Experts of a small language model.
Size: 8 layers, width 448, vocabulary 27219.
Experts: 48 experts in each of 8 layers, a sigmoid router.
Training: a variant of Adam for the experts, 439M tokens.
Below are experts of layer 4 (counted from 0) of a mixture-of-experts language model. Rows are named router (the router's row for the expert), gate (a neuron's input weights, with its number), up (a neuron's input weights, with its number), down (a neuron's output weights, with its number) and show model dimensions 64-127. Each number is 50 + 12 x the weight over its row's rms, rounded and kept within 0 to 99.
After each expert's rows: "mostly gets" lists some tokens that are sent to it at least half of the time. This comes from a sample of Wikipedia text that the model never trained on.

# expert 28
router:49 38 49 53 53 42 51 65 58 55 44 63 45 62 53 35 43 51 53 37 63 38 45 65 50 51 35 68 40 55 44 44 59 65 41 32 61 42 64 18 55 52 53 61 62 53 42 54 44 60 61 42 31 50 43 49 34 33 61 34 36 44 45 57
gate0:49 47 53 52 49 54 45 68 38 51 48 53 45 51 80 48 31 44 32 52 49 58 48 57 49 55 43 38 42 27 42 57 45 53 58 39 54 48 61 54 49 51 55 45 60 51 39 48 56 61 35 32 57 54 62 53 66 46 59 43 69 29 29 52
up0:47 67 52 63 51 39 48 64 60 40 32 46 51 56 32 32 60 57 62 46 29 40 43 41 60 34 51 75 69 65 46 42 45 50 38 60 53 48 39 45 39 58 49 46 29 48 58 38 53 50 50 70 26 46 41 49 40 64 43 62 62 52 73 38
down0:36 49 34 65 55 37 72 30 49 47 28 69 35 51 39 42 44 39 46 41 45 41 39 62 68 63 33 47 51 63 64 33 37 47 53 55 32 66 35 25 50 51 50 47 39 66 60 35 59 65 54 55 42 56 35 61 29 40 57 38 44 33 46 41
mostly gets: " al", " j", " Jr", " Genus", " Species", " Coordinates"

# expert 16
router:42 65 34 65 33 53 37 60 31 45 27 49 34 41 73 52 76 63 61 45 49 31 40 52 47 51 29 39 53 69 42 44 68 35 60 32 75 36 22 39 47 51 47 52 33 52 58 65 49 31 24 66 21 57 27 41 46 68 71 38 62 53 50 32
gate0:63 37 59 63 53 53 57 76 66 32 54 42 26 33 50 77 57 55 50 43 41 37 40 53 48 34 32 53 69 51 55 51 57 39 44 61 37 76 70 59 35 62 41 60 38 62 62 41 61 39 45 86 44 49 56 59 61 68 57 57 52 48 35 46
up0:17 63 37 56 39 67 52 41 52 48 51 49 73 58 44 54 51 46 48 40 49 65 74 37 49 57 51 60 41 37 47 52 35 60 65 24 46 57 58 52 45 55 68 65 64 33 56 58 54 78 34 42 68 46 53 42 38 37 44 47 48 43 49 82
down0:52 50 54 61 52 56 33 48 52 47 45 39 44 56 75 46 62 59 59 56 57 43 78 56 49 49 41 39 56 59 34 72 43 42 41 43 21 59 43 17 54 43 60 48 48 38 55 61 43 48 43 54 43 33 47 43 34 48 60 32 59 34 57 40
mostly gets: " |\n", " |\n\n", ".\n\n", "===\n", " all", "===\n\n"

# expert 27
router:42 30 34 49 29 46 44 51 43 49 31 58 49 51 75 32 62 54 62 69 39 35 19 73 58 63 34 65 82 61 41 46 62 65 62 44 59 54 50 54 48 53 61 54 55 49 49 74 33 43 65 64 51 60 33 32 28 65 63 47 33 54 52 56
gate0:31 60 33 44 62 36 42 37 55 44 39 46 50 62 40 49 45 50 58 35 51 64 61 56 38 51 46 44 35 48 59 44 33 62 56 47 57 54 47 49 45 33 62 44 38 38 34 51 57 48 63 55 62 49 26 62 49 41 46 42 36 66 69 51
up0:52 36 48 28 50 29 50 39 52 75 59 45 55 29 51 47 65 42 46 41 38 41 47 47 62 38 54 64 40 60 45 51 55 61 48 38 52 59 44 48 61 38 73 60 69 57 34 60 38 39 70 37 45 63 21 46 25 52 42 49 68 51 41 50
down0:51 29 57 58 48 67 49 00 40 46 48 45 33 54 50 50 62 57 65 42 52 53 44 66 57 59 33 51 62 63 39 54 40 58 45 49 52 58 50 48 47 50 57 58 44 53 63 59 47 60 39 48 62 48 28 37 47 47 55 43 59 63 50 49
mostly gets: ".\n\n", " which", "==\n", " when", " ==\n", "===\n"

# expert 14
router:40 44 26 62 52 59 43 49 39 31 44 47 42 56 75 52 47 50 60 64 51 52 38 56 64 63 45 67 50 55 54 33 52 31 44 41 59 35 55 65 30 45 47 75 53 45 47 61 28 43 51 47 28 61 50 46 34 65 49 58 47 60 45 38
gate0:53 53 45 45 66 31 59 40 39 44 35 61 59 63 26 56 56 44 48 64 28 48 44 76 51 46 72 31 46 61 51 72 35 50 49 63 38 34 59 59 61 42 73 63 62 59 57 51 52 59 50 60 44 48 67 66 48 55 29 41 68 34 29 65
up0:53 51 60 46 72 55 51 38 45 47 41 42 67 48 32 59 15 63 75 63 23 32 49 60 73 36 30 51 52 43 52 46 68 51 63 41 52 49 37 54 47 34 64 62 57 68 53 51 37 43 64 50 50 34 55 67 45 52 56 35 45 45 35 38
down0:60 64 68 47 49 30 38 13 43 37 55 65 62 55 64 45 47 58 74 70 49 52 42 30 50 53 73 33 63 61 41 60 64 59 57 62 43 77 33 44 40 58 44 56 63 38 51 42 52 52 36 72 57 60 27 58 35 35 44 46 47 39 73 51
mostly gets: " K", " Le", " Nancy", " Av", " La", " De"

# expert 19
router:52 34 36 58 21 41 43 50 58 48 53 49 50 40 53 49 55 33 57 54 62 61 52 34 46 62 37 52 46 53 45 57 65 57 42 55 60 55 52 48 20 31 74 59 64 32 32 52 50 66 57 41 44 60 46 36 36 58 65 45 61 50 34 67
gate0:42 49 34 80 30 52 43 23 56 43 45 44 65 47 47 27 38 27 65 56 56 58 43 53 42 58 51 38 64 52 55 41 72 62 42 60 68 42 46 57 43 33 63 45 58 43 44 63 59 51 36 52 43 51 50 48 50 47 75 34 69 53 47 60
up0:58 44 46 52 49 60 50 41 49 37 44 35 20 47 43 29 53 64 46 60 45 39 77 44 60 74 47 47 38 65 43 60 60 46 44 33 36 43 60 56 45 59 58 42 55 37 43 42 56 94 36 66 45 60 62 43 37 54 71 50 52 41 34 42
down0:45 42 65 61 43 41 49 64 63 55 58 53 54 37 59 75 59 42 46 35 52 34 46 34 30 52 53 48 40 62 36 58 54 50 43 44 76 54 40 43 53 47 56 65 42 46 54 65 60 63 52 57 56 56 57 76 22 40 51 37 58 59 34 54
mostly gets: " As", "On", "As", " |\n\n", "|---|---|---|---|\n", "|---|---|---|\n"